From a checkpoint of a small mixture-of-experts model trained on Wikipedia: 14 layers, 34.5M parameters.
Below are experts of layer 8 (counted from 0) of a mixture-of-experts language model. Rows are named router (the router's row for the expert), down (a neuron's output weights, with its number) and show model dimensions 0-127. Each number is 128 + 32 x the weight over its row's rms, rounded and kept within 0 to 255. Numbers have three digits each.
After each expert's rows: a language model's description of what the expert responds to. This comes from a sample of Wikipedia text that the model never trained on.

# expert 45
router:110098163173109127142194113107122130129140115099135099089106180103086091156141164138117146122120093107142165110134043146153191071146107119146082112127077113135163125114136117128138124152175101120110148116170159173152080107089186171159116125153082156122054115128127162163094099064178114170130125094133088118137172108078146088147135056141159193135141125108159220141105180156134114134179
down0:119125183123120160165163144094110148100134163132051117152112159169154100098145119148093122133151091066149081028148148182078151088194104169121133156121129117129121141138085139130143157128141121138150087171012135150064138176137086142104102084121087104107176124112154134131140099141091110115081111096161139152112115123148147127098111165101109103127071122124054138091180153171118182126138
down1:153110067163136185154116087121109132146179149142113116130134142176141123193048185125125165097088130163154104132090143178171147095131126121128129146080154137114152117121127177087120178123174137104129110144104175160064191101156139135149152133161131208094100114126126122126108114143169134127140152176103078138137035126173104147176116178078117123146199160083145053132161141151158130139109
down2:137086143177115148164117156078134118151171147147095144122139109128172109080089153061156074135141095136117137102169113114144146113103146112079146098091121142207137119187112095076139142142175162162142122138072114115122126098131160090119073127113117107051079184109199160138161168117167091095096127143101089088071123170145062106044147127114107160116168107129169125130122159159119174158085
What it handles: Verb suffixes and participle endings such as -ed, -ing, -ated, -ished, plus used, found, called, as in upgraded, discovered, detect.

# expert 1
router:158140145132112096117153096181159120123128152116131143157151126106107128154114093072142166112190179132130123043030060123153096117139127196032126097156120178105067129138130084133111186155088131111149130140146121130082171104146182190090071162158122122096127147125150153137101105152109156072131131175118093105129144080134076135189168120169122144143093148095128105117133148108091101119125
down0:093192175126144088148116132129122085138091124151192121073167178131157142125087124118123079074172113082178097162113153137071110092102110120106155065098148086131108139119131111118087182142139161109086110100130177077128154145125165140136070112128119179153191103091128109096172092160079133090132162175094135115128110126148093145187172143140144202171132125081114143137141199111086165144173
down1:129166098118146128168075115156126188089083087070150116150122125088097190153072193063169123159169087146147131140145136193147173109113035171111142127114099166154102046160130161165111178135110146164171131133086140106102136154121129067138125140135180104135147098116128152140126080126102123153104083159150200093126138142156115151089170153123162111114136145108105107113137147048138151115142
down2:156178089191154199106142075088113095130135158189075067161123148151158141130065081145113143130131105134124139130123132130119123106151063134163105057167103097116167141126137144085114140152115090116148147088126165156106136095108068136089135140127172077111158132124096147106164176131139126148097128165145129190135146088103101211093092123099145158115191099107111105062099146150118161044153
What it handles: Word pieces inside longer words, often after a first syllable, plus closing brackets and quotes, such as recl-a-im, con-stru-ction, verd-ict, ")".

# expert 11
router:139085141200169121115114138098120137135144152142077125084096088129104098141140080158125157100171088105133125177099113119145123148146097150121092155108070118169076124050155124145086106161146118124121074166153061164128076087084109125133087176106154117135119118137148165175104147099094089079188153127133126210091103160133138125154165077150040143114111143112106106137197106157130158064128
down0:138119109149140136150141097090126089126145094086116129122117135147086168130059184111091050127129112161121178155101105085142116105101159074137061116181085146160161112101117121129129147080127109084205127119149172109136078094161142150173118113129095134082067136145083119133064144121172104110164157142163151108169124154201152084117100102122177069111086148182142124067097148147184121092144
down1:121097121165112108163115138144105121130162158178146115132151077120169142150131111114099141115120086111096111111124123112006125085142125075127085087106093149138169130100120177085099146093084113080203197183098105104112122135091142137150092142115078121132135115141084164147107166107115098116170059152113116154073097081185142087110084107148116175108136117134132198164131092164147084177170
down2:092109100115116157125092114152154115154073076058187142135116121191122116119112137150080077177113095120126116079199130154150140128116157164079117123090148115127105186149162114151134114096138146126115141126090070131134144137179108164129077135173120129104185151120151066094113133112123137192110136125120133108099103160071074053128055150134094147075151095165138132162151137042160116071098
What it handles: Quantity words like several, many, two, other, and noun-ending pieces after a/an, such as family, ran-ge, a-ge.

# expert 55
router:145097163146149058123092096118148126156194115165124133155088101110087049119116115138115178120150128181120155096108154186188126138144089090149090107079154095129131047133153134117106107133094128211138141131145160107105148104095153138142119157167184105157085106161156173150108178102053113068111095144152096127123107107136130135169163108150048099097091137105102163113163098169078123144110
down0:151140125096147133142097147141120177128067114168118134178144174080114140193105078094092113083143128138131140152138060082194114112066133116131079116103161180137073127117123098135128087141150150166112141110100166105152172087111147108116093116117088116149202132199106121190144195136137171216116130107145138140161095175087128116110109150120121085179139103136138075109136089100123197133164
down1:091100116142121137158155106086148101091126187129155141118201117100150152143136136158103131164181065133097130178159141140054132152136131139098152086064086064100128129133131095068180158129140136105144176160081187104134099202103138110118043138142195157107123190118153132156138133125131086144141112161134125117132101158130086144096074131136092062169099129104124161122116091120181099185109
down2:138146114179146144148145136096137110148133151169148117111150097089120192144049133067130129078158103117099080123141128087111098206124172076079036095118133157094102066112116144105115156160146145118105116098077154173053127117096104146117100160134075115107113137185058110081122187136123161099168117066163124087119117117136079109106110162113146124159149126120105090088108132108114177158152
What it handles: The pronouns which, this and it, quantifiers like many, some, several, and noun endings like discover-y, pur-ity.

# expert 51
router:090113132210134124103180089105144139184132130143145124186123154126151139130123149116088138066172109107090172137112064105165112154148061110062122188096104110156063078106153159109117111125148144125129173102133139141102078110053113124133137195057127094134163122165166124139102179076158107161121103082168125178177150094125085143089177164158092145141121122097107125094115108122161140157149
down0:110119173124128146119107138102096100110088087097095164097151159145067050097091103206175178151138181153120127179134116128162134110127179076149102053114163121144064086144120185093126129137176121135121102108079112108147119145122081114150066134143160138158129173083149114097136104109165128177157114072107184100201161116108137088142108112139148125119168125160127195120070148123115097099102
down1:122162097191163112134147157076107102088134138135101100179107125175141150131168157095046171113140252116136147103079134181159071150163119120121156108140120180134110055092071136148171133133150160123127106147155159102151137181087138104125142130148083127115128109102169162188117103159093097141118141090167152125174188119121117121083120113142140146174135118076079158095105114142174149130169
down2:121149151101059102131092163170136116133184108097140181123092160169064058092136093107106096127140112161098111187167144158185125119127139135154135094135143091138135102156091117086106125084111074184109143173130162074138159156203134109168121092117120157122122162103148103161164071126144138062145062205105163087157106148144153120102124161142144153139120122184181129149106099088086133169156
What it handles: Word-final noun pieces such as -ation, -ment, -ity, -ology, and nouns like station, system, School, as in Development, Radio, Basketball.

# expert 60
router:134177064076078119109161117163081134137178134104124139144126098134127064171109139101142077120215155114117078128158079147154110157054151101097137191158165129136169172097077107081108093130089182098137144140092143087138095145168178121139136156161153125155085139166172138107108080142144095145153109156090128077115155129149122165105105128099154124110144117158182156086088088080146091109185
down0:138094093182121093144150057144101156155125164079149097126100164084154169094051144090196147141150167139087144129077046132110143155098138188084112106163160148088104101143105096089107125140100129105145143136096043117096101095078084169171110115164129153123129111143127144124083094136158117084122171155173145110110102113135117152166067140176094090106172140179174141110112139122136151106081
down1:158076113142170173109137087113181104131149112180128115099093064158180125150000164093131108152090143100129160117124153143123124166172077151092036128112129118125125074131096144140155141118104127095165128096084153131126118105082093202122135110128145116123112157095120095111095160137116101151155124106164110082128159134132050118143183141154115096152050104113165133111128113151142114144079
down2:120213127139109131126177156132119137113107136145045116133086133144118110131058094102133079127117111066166119137075121131111117116078155097092137165167109106113128054153098119125102111179085139110186120124170134168115131186105136063082179095155131179152090122114186124171117155136117174141151121158113176108166093164128107106109071107157099122160111170172172114177133106116047132149157
What it handles: Inner pieces of English place and personal names, such as Edm(on)ton, Wolverh(amp)ton, Sund(er)land, Cuthber(t), plus word pieces like Sec(ur)ity.

# expert 48
router:137093168136120090194091192089148103156158065127170139106104136129171153175135109112140120117166201161102109071128097093118189124060095119139168108143166116115145177130110100125099100125118107155077110111136203184187136059155184167114144146111102155123085119084095104122105123127125090103079171179122121112144146105141174138138074124184157144161128051145126118157120104154121117110099
down0:087116149137158088118093148125097119133140135142132142140098124143126130117045133161165101087167183130116147129155136129168145190146071104174116121127148134149145122157141173167136081144103119101098090098104092137104156119182168133144074121084111138151098075147114184138194089138150106135081119202119144133098190089171142113196155106048068159191125161132113068087181121087128153120155
down1:185101133092139156103118122128106154148137109198118103172141125094091149162187080143164166133144128165116147133153181128167122146115070131105128134112090162182139121161137145124158079111079085160148142121141085110201150076096106148073155133122069129138129142143119181124132101141200148201121150124141110086185151122077133094196095091150077122039117127118171135108077121107114183138118
down2:168184152167119123092150208116069166110128103072127172125153078125144119145113105070122141142131129069165062152124166124141138160138147110087120085127122133180187152099121153132096171112130118197152108137150049117067149112103176177106134091123101116152148158196109134146112088151185132098157084114075111182166193109118128095136132137132140088140151127123068175150131112168119123165151
What it handles: Second pieces of words after a one-letter start, such as p(en)alties, d(en)se, Prop(ul)sion, D(ig)estion, A(p)ostle, in infoboxes, lists and prose.

# expert 29
router:164143069187119161148148088153096087165133111156164051111119126123104177166123122073063101110116165121117134108110142184175178084166099098153105156113111147082206128163131150098201181153161171126147146088159127155107085122131130123165181082158120139070162069133110096109131165156098182150127118115147118132127095109078111165153141144156167070095087151126120106097097108088108109129104
down0:088128151066115169133137139068109164120079132161093109065164154142092102139089131136127122160138052133160104134149172148091185096092091094134131124093079177139109084134151159120087109038075154084104159105126099177172138087122106118137170113103126110133116167121142097127172153152094108143159118180133182075097081079146162136169153137134161135155135042085114175168131141146108104127110
down1:163155136115167149127130203192108165119069123139100082120130148154135094170000136078135175152092154134124169129081202108133144161191109119144076146144106119100160191148158101100125132175126160150119153073141136130158159062108131124127109128127084114117171114108137101115097125132130168151168140127123153140156102153127123178088124141138152123134094141129107157087114086089144103133102
down2:129200074134187162155188125191071123066066146108164135135150131080070117125167122142141100120062142103098140145139194136138095104077145108176134141151070105173117131127053120115072104115142126138110095149119179123177168100160118070130101150137103135120138147121097066128114096109143155125119104092133127104126110163100101110095065131109100146145156119147086129190163106102112063152169
What it handles: Single digits starting or continuing numbers in tables, dates and lists, such as December 1-0, 1-9-81, ranks and scores.

# expert 28
router:057165105152139049137158094103100138133183109188118101121165115162129152183108113112125112125140076122114136068168043125143174143114118080043124094152088103144156156161150159129132136149087154087096114133149136125108052165130084097094125181142118067111161124167123090136157102158121096154135125095139103153091142087117110117071169153077140118121110128142147114096135077135173085199131
down0:109117107142167126152146085112122131116098118053152145108156146108155146147150139162117135138119097115101193082092126144129035089131181118083167083104161113173152116135135139145128159122112120129148117103134093131139147110141114110141137144126108143097142119136024107179130093143162152062053136095138131171080100106105116155205123200094147147165128094051086108145076058143176142120171
down1:109124083158117164150174067114125117126109143138112087118150074120141111101100137119063194153208156092113143086131156126145083127078112087058176163072167111174133072133135085063144130122106094111116131146127133099106160142151120131185132089166089214122169130136173116134135119134112141137113132120145129163075158173121190103207120086114157120083114133128177180145117117147145100181122
down2:129125153106142070147143139153144123196130138164155093139095150182108138153108082173163131144148116104154157106153066108152099185131161120122138098091188189145125131097108146155149125174136149125146181159170032125126117144129150123079094124110107148132128127140074082090142120118099118104147068122145063131079116165110177105094094082170128122210080113101127171135066210155144141140160
What it handles: Final pieces of surnames, plurals and place names, e.g. Walters, brothers, Wisconsin, plus closing quotes, brackets and percent signs.

# expert 52
router:096153156129086150150111091119143176082149097110103125082098085128121101154124150149103093159075166134114104123121097148119087167085150143202155104070087095127084110075125118115053184142170130153094146118096133134155136086101127140147136093156101120115122151054139109145103094162150106147071185160122124056117201142195111162131105111111154110081135074087078137081109113082151173120160
down0:093156111138137102094142153170120122156192095109128153160089099164122158175020102188082106142173113127125112119129168120170129108083143149123151163103169128098113098142155154142103166146130139133133174124147111085135149148095101144098135190095097103138149116132092144156086083154098172150141087097170086110092140126143104131119172199087071160085090171158167141112119076105115068143039
down1:155132075104120106138150161122166136106184155203103115171131103091095165125112098089132126120151085108094121126115157131206135074142097075158131119118116160143096106181109142117151156093168140095125125122054065126132082149193187116089107130125108089071155077129097144120185073139122109156137141088173136124160137125131174074151172091172097185143084163102116128101105179081106083148131
down2:201134116118163091130092121127150152121126142156095118143117216110106127148034153093099109151120143124164097177115085134167102138154162116191117111111091094140140120140117136100089134098166126129111126088064103148136081156202081129133081094097122107167177152061075107130117122175119157169153128130159102086101114066163131173089113161097063108107075125102124128078165127080100139093116
What it handles: Pieces beginning with or following l or pl, such as platform, tailplane, Bl, fin, and month names January, March, February.

# expert 36
router:133180127158105099176175097091066091138099164137082128060156180149150180130106162172108059156133124164094077114144172140174108132137134147104126113163107152101145196128141090125090143086128120172184168136116117097116199115106116114157105111128123097163191085116131089176097091151166156129158182154101148140154081166115074128113108160143140075104115148075142136071095130086107141160090
down1:147162117132132160133078125132094172059160042125101161141140097102124116107036092119057151173158109123135108210109073168146161112128161138097171152105105169159141138170148098133128110164124117131195122132125078131108165144121149173102147104137168154079099122102127093067111135116123126128139126099079152128141157124213163150092151093120128128107109083169096158168068126107083081105114
down2:146039081126120187104149114152097117111180152133118124154156092074130138105187199150089153160119092152105173113111146116176133122109098113118133096143124134099147148088151145099105158092129103170133138166072132116132098140140077062131090139115151105153070142074086163083154105142119158096158146143095210149191125075113113133120133109093055113167124185092144101183191157125128138143148
down3:170079135117117109033180131101110083119148160105100122081132147136130117102119068142117143167155137138135105151149180110136101151148117089111085129115095171120099135102169116103149098076108156115095103155158076096124161054119110083141115092056094103120108123104143160157142065168108183109156081142102162078132148093065180138132136166104202155106202089116122140141076148099101153116153
What it handles: Pipe separators and short abbreviations in sports and election table headers and rows, such as Pld, GD, ERA, dashes and semicolons.

# expert 4
router:179147138172127106113096109119116145152115114144120146148124111164156156158134157118161095103160158101116077144202102149137091100155096114121185131153095106088100124118106144114123148074123145132164085118076099045159147136192102089153130102156120116149165166092076085190140065128107079121125163138149166124161070152197090158079116189081108130142089097152170105134108172141182186175144
down1:116063169144128143165141124134120215071102151137088103104100119131221116169125129155085167184115114174151115119170191178112139125147059145117103093125124096103103095144112151135079094102107178122149120142058168113120132120097153085166148140202134120139148158132090075094141172095172150066150134126137144156145124059143116085112164133096129170149115130123156060094113127160102146117148
down2:075126223153171162107135123124170107133153150108215126105143121115199093131184112153097102143103126118139126139091092110117059188190105163167140117147100131165164116160119149095109115122131118093144119074125117124116137120141146079150187107085142103088142122155080116114102103063164152133121075114117106172084136165184123100178184109131153172050125129130171130174161134166122088122120
down3:166125064113106135093129094115071138143127095154152141130149154140102095146068130129083135164117181124123141120187145094147200145155139116142117127101130083127158142112092139109121132170168116110168148140144087100141175120104102141121108124178162193097167199180098167166122051126051068158169109154138155094161135071175121103116191162169105081123092143087163110133174159181149146138114
What it handles: Digits, colons, slashes and name pieces in sports biography infoboxes and career lists, e.g. years like 2015–2018, "Bats: Right", club names.